{
  "n_experts": 32,
  "hidden_act": "gelu",
  "router_score": "softmax",
  "normalize_top_k": true,
  "balance_bias": false,
  "lr_router": 0.00196,
  "num_key_value_heads": 4,
  "rope_fraction": 0.25,
  "learning_rate": 0.00142,
  "lr_mult_o": 1.61,
  "lr_head": 0.00903,
  "final_lr_fraction": 0.0,
  "dataset": "wikipedia_en"
}
Below are experts of layer 12 (counted from 0) of a mixture-of-experts language model. Rows are named router (the router's row for the expert), up (a neuron's input weights, with its number) and show model dimensions 0-223. Each number is 500 + 25 x the weight over its row's rms, rounded and kept within 0 to 999. Numbers have three digits each.
After each expert's rows: "gets" lists some tokens that make up at least twice as much of what it gets as of all text. This comes from a sample of Wikipedia text that the model never trained on. Tokens count by the router's weight.

# expert 28
router:496512495519519522492528502509495486505470498533519544481512524488475455479467533495525499494511495508497504470548512503495502511482526536465492487503492526520488491488475511524464576533464462488501510480502541463490509498521523511505475492466507517478508497508539483511501480458546482468487528487534516530509494472455506504499469483540489474517505480537487542508521500549491493548527504521444464458500473478505505518540538470507483540494485498533490483479476456502502517505474481497490556512446477497510548493494501444487514491481504522512578547535526490518446512504529438455481500513524531493490487486498496487531498461528478474491494504492498442495479452495498494497540
up0:503526523499515478513546489541518481488504480480527481490507527515474515496484510497527487468513476533504548481521546509486549460483489518506492509483496497496490526496491492459476491527506465517465491459522522491482448525507474477528479513521475460516466477494501523493522517483481475491509446497545497513506482478485499525514535502497519495508507467489443484488480486557499535512479512498478487497507535535508470434541516546464476530469546471544491497508500467483501477474497502485483463548444494535502440478483448470520517483465502456540485525514524512496495518472464498545471494494484494499518472509452516492524547490499499530499532527537502467500513511467490558527473
gets: "of ", "New ", "— ", "0 ", "th ", "University "

# expert 31
router:499506504508470500519516507455517541516467507518473539523486492512506470470451489453522503504513464508464496521500489537508502508520495489524473552536511518520455492527499527516526475493475452495538524545510460474471474474485494523528442524476473470473546464500513512472477514511491478450491472492493487533513508508499477528482478469542542469538512453496556536498479501460496514460498493522490538478532485503532510525522542478511488522538511543521488490465521513538493480493523483454489499472499524499548460463497491514499453511480508531524463483508519503468532495510479507482516521482511493524538554464521521514516531487495516537462526516486490521512506465471485471505528
up1:502470491502459411509524489497520497473473495493459497469495512469537499484506505542520484505501509494509495459493508495488495512524484507473486505556516507500464507530503511495526533505503551496497497487519505544523507545507524455499489476481467528540538508496491455457527445451466501499496544497478494478476477507527538508482503506456479551448521483485534495507505510527524491466502519459477468473516533487505519494521481534474485482485550488527505494475512528520511541488455458497493522500504502505503485545535455463505532489524496509527481500466489493507536488459525462520518485507474533476499523518493442491453462539494524472521511482480517546524509523552492500504511
gets: "201", "200", "202", "199", "198", "197"

# expert 3
router:504498504505503512510466534483482465513510464508501488514533540519508495473505457491435475453457530510554505531469501438510486529491533490534498535464478533488520547470476509489456464492491494509467462477538523505515488458519511514524499527513490542506507507535499479536542499520506510485525500538505535516520501503516516489468535501466507516476485528491487519507539478503496477557465545517506485507430496492513505506472525479488497513509466536486483490479505506457471484479467493478484485496529519501490526508544516501478530469481492535515473498516500507517477537494493522492474476490518562445539500469465489470475508469536501511521503503521504432517528501494484533556483
up0:497539485496508494529495468494540511498528513450472465459552486502561517477464505501494512452510479485495509497503507497492448515480514503528523488538493524529531504504476494480466497440514494496502487512479508593484459511492491477494474485522482524498517536552492508520469499480484506487485475489466495495477556471475465520459487535505487529545469490490520461491530494507539474479512471500508506500508492441517491541520497468506473491467529494460478517496501537497524489522459453459483514513504492555499480480503497486522503490540449525444459523535491493453490486531524507513510511549521500531474509524498477483494517492491516491526526515497506481510502492463465547520515
gets: "ing", "S", "F", "en", "es", "B"

# expert 30
router:501496486467503516522456501500463472475502488533499482474509477514543490521510506479506473494496528541490510501476484499469466542537497548497467465541504491526492513467501485475543477463473469526472508475514489484483505544510535520505492471516485466531475497492509505509545473486508497531535534539510490473507482491478504508519516509493483541468494517518500474511534495489504489503508470482479555483471526534488546468501480533483540453471502466481520502491473538504461506535497472544499496452475513480518530483489513492484502535495476479521464504492481503555523480508524532510518477507510493493545573520536477466488465520426484481486497451482497564520567507518492517491498
up3:493522463513489502506496520467515462496511515504500528497523435565461502472499477493539547498495493500494519474527496493526473475499526496499480488484514512484483517522504518509456469467478499482481490528458501473476503467482488490495442515508501533492512497527496514462480474481463518508453463503517534455522557483538468453475492499519480491513496485502499544511481485482563516448526523475516569518459505495511515517534475485484473505505517531516479499519554520500478547471508546466511502498463515504484455505493506499520454503486504501482532509492543473507512466500476497460517474522519539497509504529507536500549479520455514541479507540523492515525513443526474514496523
gets: ".", "(", "'", "|", ")", "\""

# expert 2
router:541489526538501461486515468476437498450499488478483492441474555539503491497496509475510487519497507493500486532521501527534504479519517519530580508520490530484509491522468490522518520477489500526504504474476492487492504506527511506548499521454531545531546477477514491480542508475515512502524471515482478496495498522528498460500490482550571440518493520481480474461488492467503498538555499521510501487520495451453468513519491494518528466519524494502494530487507513559500512479495477497488484524478552528466518520483476505504495506501531506554487501522437509491483467498453514514501481499527473494492483528511525537503510462550489479503481535466467483494491517495522503487496
up3:496517501481486447495496564458501494507524513466532470494506545473560501487510505483461495486512532514494470546522520515513492524483559484495494494484510492533527501439512550518435486490487525494524518488508511437487537532484463547494500506506540455501543479478516508508507493470498437471456526515514501500505501475469485481454473491518510495479505518498509484499483509495476485471513529503483523510490540484432527463507536504473469516535541514507523505510471516512549531488516488502520514504503499494497516485478494554502518521508497497513477497466491499507521487422476528456510490453511502508488486516510475500496499487512540509481474481508535548484536502552507487493534
gets: "| ", "- ", ": ", "; ", "= ", "– "

# expert 16
router:492481508509440528499497509523479514487481505508507495522500501501534479515471485504460442484464515533493501509514516514468524546473486490491508513548531551488484513501484506507522499506500488507482467502510496506543491527533520513547492468539525516464526501486509476467481471503505436444484553466466492552529514512496503455545486486468486495448451492490546499508534500548497526500465504493480499503492488501484524463504511522550508491485480498482510545484506507487520545483531540505467509543508470487532469511532514507507462500530496504496461467464511491490473546533495524459454476490540504498513471440485446506505485483473488537495469522508548505476502500477498491522525
up1:482486536478502535441525463489506510506518494503481522478444520506526549522521473506519515490471494487501531507486514480549492485508509513482490514483483443446494499458519478509483470500475462463524515487543468470495464491497437489536535527507474502506507548489498520512503512508539517481540511490490492462522479491458489434473482503490455534521547470492500518487505553490558476463519523492480566485467515502489520494526520531494458519493498500532515495486458477490517533541492485525461494481501480506449508498476496510537496500547543507508536514515479547499479507512505481497462513517499516520504470471491515488503563474456506506459500505501536506479483508501521506503508
gets: "K", "A", "N", "P", "L", "U"

# expert 13
router:521492498530456439463477480464515519481503563486507464503465467494509482526499508447479512506470549534496510519513492497492479553498511502495509518466468453490562532512531482470543505525462542493526539468548501511520499516472484545500540497538534484475515533501486507495512521512500485462498490536467464477488529499485486518477498541568444533494508486514509506454513512465481472478534497525510497512503499496502516475491545522486521502475485485506505473505519504469502474512507476545525491490495488477506510474454505511500482550511527474465528521492523493525490462487459526488535515490483443489481458519505500495501495496505514481505486486541478499500492548538473538524477
up1:499530494488482444523493517497505497506500510540477498503539466503499517484498477474557498513492503505519530537534550493474494511463539490555495466520495494502516507472445517460506454464487496515517474507520512483508508484472492499486522480519533497494498477474472473477476492464507480495466459508497491490521523505494485479516487491480523487497502482527502493502512528521469527494474534551480512516477482541492449481482470487444508545546514474468482498542467520457536545522475460507509513451484490527497604492508523518494521500528452528528496500491521538495551476511529497495496464464490497516511469513505478516482524518503510474481508482473541509522534527552542502481497
gets: ". ", "of ", "\n\n", "was ", "is ", "with "

# expert 25
router:507486524517479482522511543517478456511523497491522522478536516493479516482497487493492513522503520464502517455459536495541502480515477511498565491506518497520500520456460458461507521485523463521462469506456546511497501504461460507500555506492502538536472494521480503519538487493550511475494552525507514504473520497445515483494483514480508491474482516478491509503478476583490489532493485503485462500540480534460487546505469477464500483491528502466523492454470472490540523475502478485490506556508506522523506527550492500525531495541508487522489512512540521513456527450521474503511504506491499486523469462485461505461458490458521485500507491482499509501523485532513520474461
up1:554498518509511494466526499509524535502528531461522510494511526493522492536514528542505504465529513492517511503486502462469538476512467467477470474475558502457489495502523536506497497523495508480486505522492491455482463496499450478536470494498505468509477480497483530541482484500539486519477492494493556535523485519513476437486472534447500532470452484454482469486478514511507490497519503542502507543519503524459490524470478520488433513434503512499486498465467521500493515533538513513511490517493412516481528498486491534505502509528536516542495486530512475482508490515512497466456506473527481514513510465506504531485487468522483502495501537510478503459499494518464552486509
gets: "o ", "a ", "i ", ". ", "er ", "e "

# expert 18
router:504505529549508504493481558470463476447505449477483487479487504555476523454491498497465502521479487501516492476470522487560478487538531495515541544475489503526493506523469495456518506476494458526505486512497527513474514490480509521468503522474489536495483493503496466538509534464517511537480506477530522452558503478494513468500501480490546522478462512462483517504504515472486506539499503512531459515520537511495534503501503521504505480487543452500497507493476486519486521481535491485483508522522551439505486553494491488520524474519534516518492500505454519540488474483514500517481484479479494546530480549494471551473509512514518507467478520503505513485507525538558517546466
up1:507511506519528523448520479490496492494543494542496498519492487475472540491511480480505523525498540483471532529480473506469497494499529501487502510522476478462491452525538530522522520516532545490426495509510438542475538527475515554509517472489510473478494522479479529498476538517510501501516471468494515526495511502490479459498528523456462510536469478461536524457482508550514494536511516526519496511520491510506446509494479516492478469478505543445466529524469487458513526495515509526480469468499480496533461503490491508505485498492512479528527504491473474485485512506515551546449521482530487504488471525494467540445486517476501523496495477511543475507486535513493499483449
gets: "\n", "| ", ") ", "\" ", "\n  ", "; "

# expert 4
router:505501516519499518509486504513495530497524529524445546524501499469461493488478467505485462506525511497505490474545473465489476523507478540479466501455530516500505499509492496551481493480506488483557519534532532473483510519476522479490482526471536487516547526519507480465488491497497508460522427442527483516499494507501511521462472470516539452558480482491505488518522510475568515488495495450459484534531518465525520462530498467519521479515506540532481488505552500467474494475509500509536513506443519504511513508464490507478489513469527487500530509508496489478491513525499505482447527483534526490487531504484539468517544502542488501511476505491507517508472471446503509461519
up2:490520470467492523520513517500487509499468502532505511509519453498521519512491455482521479466527532509507516476448523471477534510526493521506501548466512489535505495506529529480498500447488505485507525525508478490520503494487506496510463499437503526516498515484492490495473503506541566496487483511498459444534468444520497470460452515515538505487472514557497507478500549497496489493540502528531519552478548488495505492470514566472479494471538475466539464473529524545488495518514481480514523505536505520505523498503460504527517482508500492510455464510514512556487523480496502514489502548500489488531463513498562518489507521504500520496537494473425494515512519490528492502520
gets: "on ", " ", "s", "| ", "On ", "S"

# expert 21
router:505468488466497529529492469518519464514466541488504466534469475517465500490548507540501516518527499538479500475463515490479529485474524528491427443486490497495493472500522522506436486512485535478516509515487459474510506521518498445506499491512512470519518534517515495525493508484501529539518467491470485511453492495507488491521533509532444506505524520520489474519528507508474509535515501464540464474535518512498486529488481466480472459487476483485513509529525547499544502496470476523544487471536516536484515509505497539524480549482513494504548515525496499489499527490497515520537540524463471505532499476515501515514522514435482450533518438501541494511513520507477478469500
up1:517492462513458472504490443480522465487530504514456508467487490487508522531496502461522508516489467493482490535500502523498474547525456491516511507489490463455495497459562569467498460489463527489517540457528456513465486486506524479456469482479469493500483482487476509504457535473508492491506542519510527522556525471507498506504511504501489506512490462439535504489530538491523513511526509474518551528500536492555466526511475531502496492556510465504461483461511482497455515501497541454473467508473477451504525522527496516477533479501488508498461509476487477485507532530473544500505488548513513510478495532503525519511487502497489508519507506486508505532487519503482520483524
gets: "the ", "a ", "The ", "s ", "his ", "an "

# expert 12
router:504472492522475483477502490469524532547496497510512492522445465508550491471520521527499513524496509480491514501483463518475501456546524500508493538501490469469497531519558500483487529478537523468500509499504502509510538491519461537499546489509494488472486530488487495492519509539481493467516456513495501437478514499459489492533482499497480540475512503523522500498484489472481495490524446483547469460519502503472509492430524500494487552517506526490512470525479519500489498453505474492534537518481473518483480501468532523514466521549508498472500504531482526527457501492446460547522462510493510472473462490529530453515476500526506498523507451501495521514516561521458539519489
up1:477528541517504520559485518469533483485527529504494494513493500487497533528448526483464484474470510541522501517475472439467515506533484498510476498530460518486522512532566532525527461517529478514491492556467486551506496499514533507539464494523472490529516500489514458513495482463531496519509486453500483539488490505511489498512523504509502525509505457467527521492523507492523510504460509471521505464431462462494521514524465512468519492523502490490540517496517499538558475500478484525501493479469505487533485491532489510537447474522522528480493506476462491484465518461526480502500529464483479479498541507452507486510514488498454487544496501499537475530513481499542505489466
gets: "ed ", "ing ", "ated ", "ted ", "made ", "used "

# expert 11
router:474545491508554529439497455500483488473462471479494476487495497505503526515473489531509523518495430510553536469482487515463460491512480506517535499543511504518437507509525469490528508509529521525490507462481529485489493515502541548493535502502492554519478503529512477500533540488476524538472495502508520524492476505482508477556527477501494487496523467448481510503448501483469492505484491494498490516484546477554515521463451485502518476459483500507502492510482486534512491519476501482459497476484527481509492506487527466481506438484516489545520504498501506510483511536537497475499508500474536551511511544515498500482487535512471499488524507469460484497538469481552508482450
up2:566496488479509470485508535475499503508511462530490518509489504519482514494497516495469504479515535467520491482490505500500526467511510518479487464516495484493507546529482505523508480489526488552503497484482457524478470512481489502530502482498515514489446499477469541518473517562515467501520452530505483455534521485470500516495512527510544501548464510516488528513464492525529514495458492538525522482534471503490477500566510529514540484506534467500495480500474509503519524536504459563476461551479470513475527508484468550510534467501448481453513497483521506490462528504478532527497461481507484466467511512486483541456463499467504529480505479492483484459538463517459499508501
gets: "\n\n", "==", "\"", "The ", "===", ". "

# expert 19
router:483496471463521517508482505540459475511553504525499481548548482492504436473477460513508497532520528515530489483517507498517586480494474538496491473488499487522504475533534517495557522484515493486517499478492520509504507535479454500489507511492518471488472516533497512528504552533494488513482520498458521498470488458510542546531502479533497460483549500555508469516517531479510460495520488496479473504478483454501523496479530493506487505475493501469529510481540492488469495513479484504497520514518505517473499523502536428497463526516497521493534511473488499470583470474524483517519504549490530465478484468483490491504487494471520466496487475482498530507476488485494459522534
up1:506512494493466528498502501535478526489522506534551466515535449456473496504488506485508516460558481487468536525428533490468505510480484517498503517467447518498555479497513528514520480485463510490517530473453482528515439507494509453492517509515501456503478504525490554484498523476508525484515502536550489494494507529539517448502488499448517480495534515493477565492507492489546474466530486514486491471513524461501486526486447502543498500469462530535519491504499505482473501533493520492492473521528538534466497490472493494465509476535501448505489490499455507511493481486494510514474509501503470526494507488513542497533529504521487519448517483519483499517513529505546500473507
gets: "in ", "as ", "| ", "of ", "from ", ":"

# expert 29
router:447458487524431504538504538494525507536483505516541455482533471517507524495522493520522504505502528493470511488511522542469489524462520500491510491498496474511494502511523535466462486499486470516491505471475538503534527470481500485520565515482525441522531523492487520486500481527522506509525468501471550479506490461480515486458510481542500486487509493545491515513502469509515524514527470526502436459536506458489519497462509474463533504528496505476490494481495486546505528475479494492545516503500422516474449513518520508521496513530457492541479523528524517497523503488477484501516538525422512483505476510500511507538496495459493476516513470506494490490503549490467505486506
up1:539509513473504470475514490529546483529528507535525490461488495482537478498503537492516503487464511534498520545478527528449458512469492486474508507474508492500520514497510504491540498539537520494531479522501476530503483496497496527532510514481558543466517521512521495507486460500463489455483458541507520564482490433500457522522508547501513524476487442503477510485474553509488538486526491488540499506476497461474468523481526467485462478479503456530469509474510477512503499543532478534467459491530475512479508485466504491482499489505488505519445485499482505499486486490520508498529473503519507506516496503520517464495556533530522503489537478535454504456488454533507495480514
gets: "s ", "ation ", "ers ", "es ", ") ", "tion "

# expert 14
router:523509513519531506524466526501489501477509461510479539474538507502473549502477502507476498499483489531506495483518509462523512492466480471478452457488490454515523538482479491494551487481502494525543500514519455538521490452500524512457477516451497476524468520487503497485501459516446523532505479506527548504522503446533539518515530531437549509510499503490466489545538549483482484481503579478486527494483518476539506496498450489515542530488518521498512537469502491486505448495529533488515486525514463493538428524496486499481518494471503466488474518500500504514515480508476501522515510494503536491489456524502478472524490520524478514508505459514483473504528512507508495470482
up1:500469528497527484527502532501545418523463546447497511514475522519490487527521519496513495481511466494483505539524490496487540486500439494494506505498538512502526495480499510551473506478498524498477545493508498479507497511513455503470433520492497460503478515533498491485481490521467540480499501431498530478514509463486501515533468487557517469534494476460523516464491484466508535524492537504535511524533468492493484492510533479510441475502507440521529487543522482501512516545443511533514491498433456463517504490459529484514482511510505491495534509502532510543502495482468516487527490515521467480470474508520506510528479479482477502491496479484516528496519497490507493486465
gets: "al", "a", "es", "ation", "ers", "ed"

# expert 26
router:544512529473489496482533514502509505547530516513513512564470479490558455501495517515502492429500475458487530510506486500488514511482436497460498480455507519507496522482526464530517511527491501493509522474519470516481495479501496483507488487460482528484513486494526488546488501510510478499463493462520503503473462520529484524514445499470457519541502502526517500494502516465482515485520519516486522504480498535465491506523515481479441542487505436517476482515499480533502480527508481484499522543461494444497481509546502531478497499482553497466542507496429480515500554515490461484493462521544497495500521542500534500507509497511474486527492544517455526526462518517482501508518
up1:499486445514519517467529494521501530507528486476516468468488475485498491495472512478491527511498528482556496536501530530539531463529515517514480510496532491476503502521510493433451515542511507513536505491504529502517475530463427501540519527525526487511470495522459558492513473503521540487508539530482525477486498480538499487508545547513506514483570501520498476489445509495499491488503470481531495494473473476458479451485458501441543489508499478506512495496555537483486504500473527534537490494507500502535503492478510517493519517519507466492494494533499546489505497455523502514503514465472504511460525500486483485479508480498512484490567471461498530495501515464484480492539
gets: "to ", "at ", " ", "–", ",", "H"

# expert 20
router:484486498462502487463536461512481495479498501488454540484512524529526506522509492458516506510469510473505495469532475481495515486517493471540492534481542529492492494506451466479499506494467467539465469541537457475488496504518466541480469525478476524507481469538488509499479518537498547480498538463513495488528466508496464510470505507491531501540466507545488524522474444481479490482482544517494537521472515503545486481513530492527521475484485516488522499492479475535504485506540500489456531532562526484453503508532507509507516494507482529462466487440469477504538530497477542466474485508517504493513487481528468528472527516500477543502541549459497479509511511518508489531487
up1:498509513492497451493523522456486507494491509478497452495492500522496521523487525508468549512469502479496560514499547525495494482504512486503512495495469453509507478469531527535497457536517523545502496503462509534510484463483516496508519453509545487514520532493473493509477528514494466533482522510505536460506501535483508463468499471448534491473494488502472501506491516498477531506554498486490542518506543467499544524525488542520513493523496481470492500526456493491518493519499488525528482539486473526476511506489485517517491528480512469506467489515443466496487442558510516529537497502557462495486479523459485482472450487511505459527454467508454493444522548514502518480494
gets: "|", ".", ",", "10", "11", "12"

# expert 8
router:441501503515514521539518507531484411503499490495476530498445522502477511486502525521497543536551464500488463505507503479526492490482494527464483487571472544463481460535494523532446527505538489467538488538471488515531508491495511471499475500509455494536497461512513488471457529480489507499530469522508496523499482501538517486491489506507528467468519501479492517488494474529518549494499486469511528499524494495527485511542490467522490487548489522512518474501463534525492495497493555551454491525503518526473463495493530548508465493463471500504511528500494507466485478525506489522500517454477521503510494512518530516449516490502512506489486521501500463508473451515461486481470
up3:491505503507537491499486514528490469514475502451461460520491533531528484491521500493534528500483551515508512507470477538498515519523522499482507486526513489497504555460498511473499471476544532499496459437449516457519497514523489488479481472494522529485500509487490496490497486459491508474465510475471525534498512552491509533515496539500475453505483478469483503479548492469465545516510532524475576560458541499447531501503513496475496475475558557515499522516489510508516481549522503472529473487493501500480506470476510536483487495481475481489516532484501497474455464503504497523475523469518452471473455514514491498474524527523532498481491492514471485502478532526515518499479
gets: "the ", "- ", "born ", ": ", "a ", "m "

# expert 27
router:481525522510517540494544477539566551555473532499517502527468473470542493496494494501520487490500500476521504511511516503525522501482500499459488475464474511497493498481514489506484453463456514479515536517547455526517481500497519495521516509522502499531501490487511516517436510501544471562469479478521503541492502536511510502463510513485527495502477487522511431494535537474497459467518480493457567530509471498470455487539502490518513522464501445474509532481507482489521488517506518534540464486523488546465491520510477514498489517483459474508485503521485470482529494509515510465531539472490459480473461514511475461512489493524486493514485457471534527504504509488512473504517
up1:461485513508462484458491511493467473520501548494528516530485493519485541509505485506485512499472476476497467517465466464493545508504537445486475526531499544480502519493539466430481470510505506471508479490481493503527530478470502531540508498551516505480463512498465503517500540493508479494548508519518472499513492453530506452519503506510516488519491490490534523476499546505503501462504471471507479465499505529469527510478492510511523477538493483508480483470508496452514566506504481519475456492552477524503517507517531518516505500493520477511533489495503502494549502505533535489464511439510465530496464513470445473455485475509511524464523509552496434508509500520463489514472
gets: "1", "2", "3", "4", "5", "0"

# expert 24
router:508439505505467519516517510511500462500470488510495478484505530501470512507494462482535543448528467497488531492476506501540487535488528502506514468501490468520466492436482531473471500472536470492496495539471520462521532492521508450509485483505506528526493571515481491475448482477490483516538477479532506552494489529480516504470528505535504498498514539517479529530504497541492492511497504491482449481478537490479512456485522465500489495464479529508533521543489508526512492476479491500485541499517477555469507487516454480498521535495500542500510481531531527469489488503492490506506533499472494494523467529548465539490533502449526495494506443462486482451527502525510457481492
up0:467526507462514512459552505527485522473531485461477522510506495505513520530507495535490496456468514481526506528512512528486532484480491493456473523443509483501499530499507510517552462532491521571521482499513496463485458513453488488518461493548493491491481503468480497517507491492476541515523526505530480488494463490500454506461530501506538517515502504505505458493513524455516478498460512486519490495507478484493458510470477511525470479489485490503509472505546504472523492494474492505511520480525530526528523472447446472460506509520524455528469501481502510482481489483546555454493493462536486511479489464534508487468562544522502493486486506511488544482543488531471516519467
gets: "1 ", "2 ", "0 ", "3 ", "4 ", "5 "

# expert 0
router:523475518506448507472494497483469481462490512515465517525486485476530506502487514500493503500479520505529488502523539461510507538514462498487506498490492495525486490521518472471492487506486503482559529459453506535515469490504489510539491498525491478459506546534507526538538505520556480518526516545487464492501481460495489535508468480508449508475504513524524468501536507457539488514510495502501556478524490494510514508480464564489503503517540465486515493552483543509513484522531486501520548516460475462467508501514504496476559492482522505525524475476495506538496491512485509528542485544476446502468498518478509477492519531491542464526513447479433468463497513515475512481513
up1:455467484525515491512517506518522504546504518470490467542493462538499489524489489493518482494520499528521487476502491502483544504504467439493510520521529522490521465531489481481464523477496478544497521540489548523485525533517463444546520522491534480480457544495488515477499491560486527482536459508481483510515540494550461515505492521518535456499477516498479505516482465482521463468488494471491521492517436456502504476491504483538507519482484496471523474484527499490480529516509565520512489516545441515485510496478506451507493486508496471468511496547502488467504479528519501470490513500504447497511503454508554526544488509483483510487495488476523464508492461494524476514524
gets: ", ", "and ", "that ", "he ", "In ", "which "

# expert 17
router:514518432464473525544509485508486477440536481463500483457486512515479530490497510532508491512522496532510516513497490479486474492474485503500500503525514498479481479500483525502512540474534518508511495483473474510493489468469511428490484477531488476507482441534515560494493520474499542520511563495481505479485529513530501538522506465492532566454530499502498533560490511531481487487486484461526509541490520486499529513477518515475491479498458544528491456450513507493474518515481468489469476529506535533522525476506495473513538526513493500496496507526532504454492450520504492487549490515514528491522547493519480502460472538464470499513512496512480503522529457482491470493501
up3:516530488510526486519537472485497517506471456536462465490557494476495520511537459462500520494484493498529513504462485517498534493527498500481528511521487541517489513459545501516539481450506519503484501509476537504493500497538503499478507478511538544494439478475495520484454514480516484531518491543513510540525530519493485501491540513496457501488482492506546485488503505499509522466457495526521522472489482519491515484555492495501519507462535489492483460518466465494473486517509498505477525481500488517523450523507511512526506455514484477408518515510527502565517506466491474507470502462479480541484497504507430506467504465517472519490505496458499491526545484485501500563477
gets: "- ", "\n", ": ", "the ", "-", "′"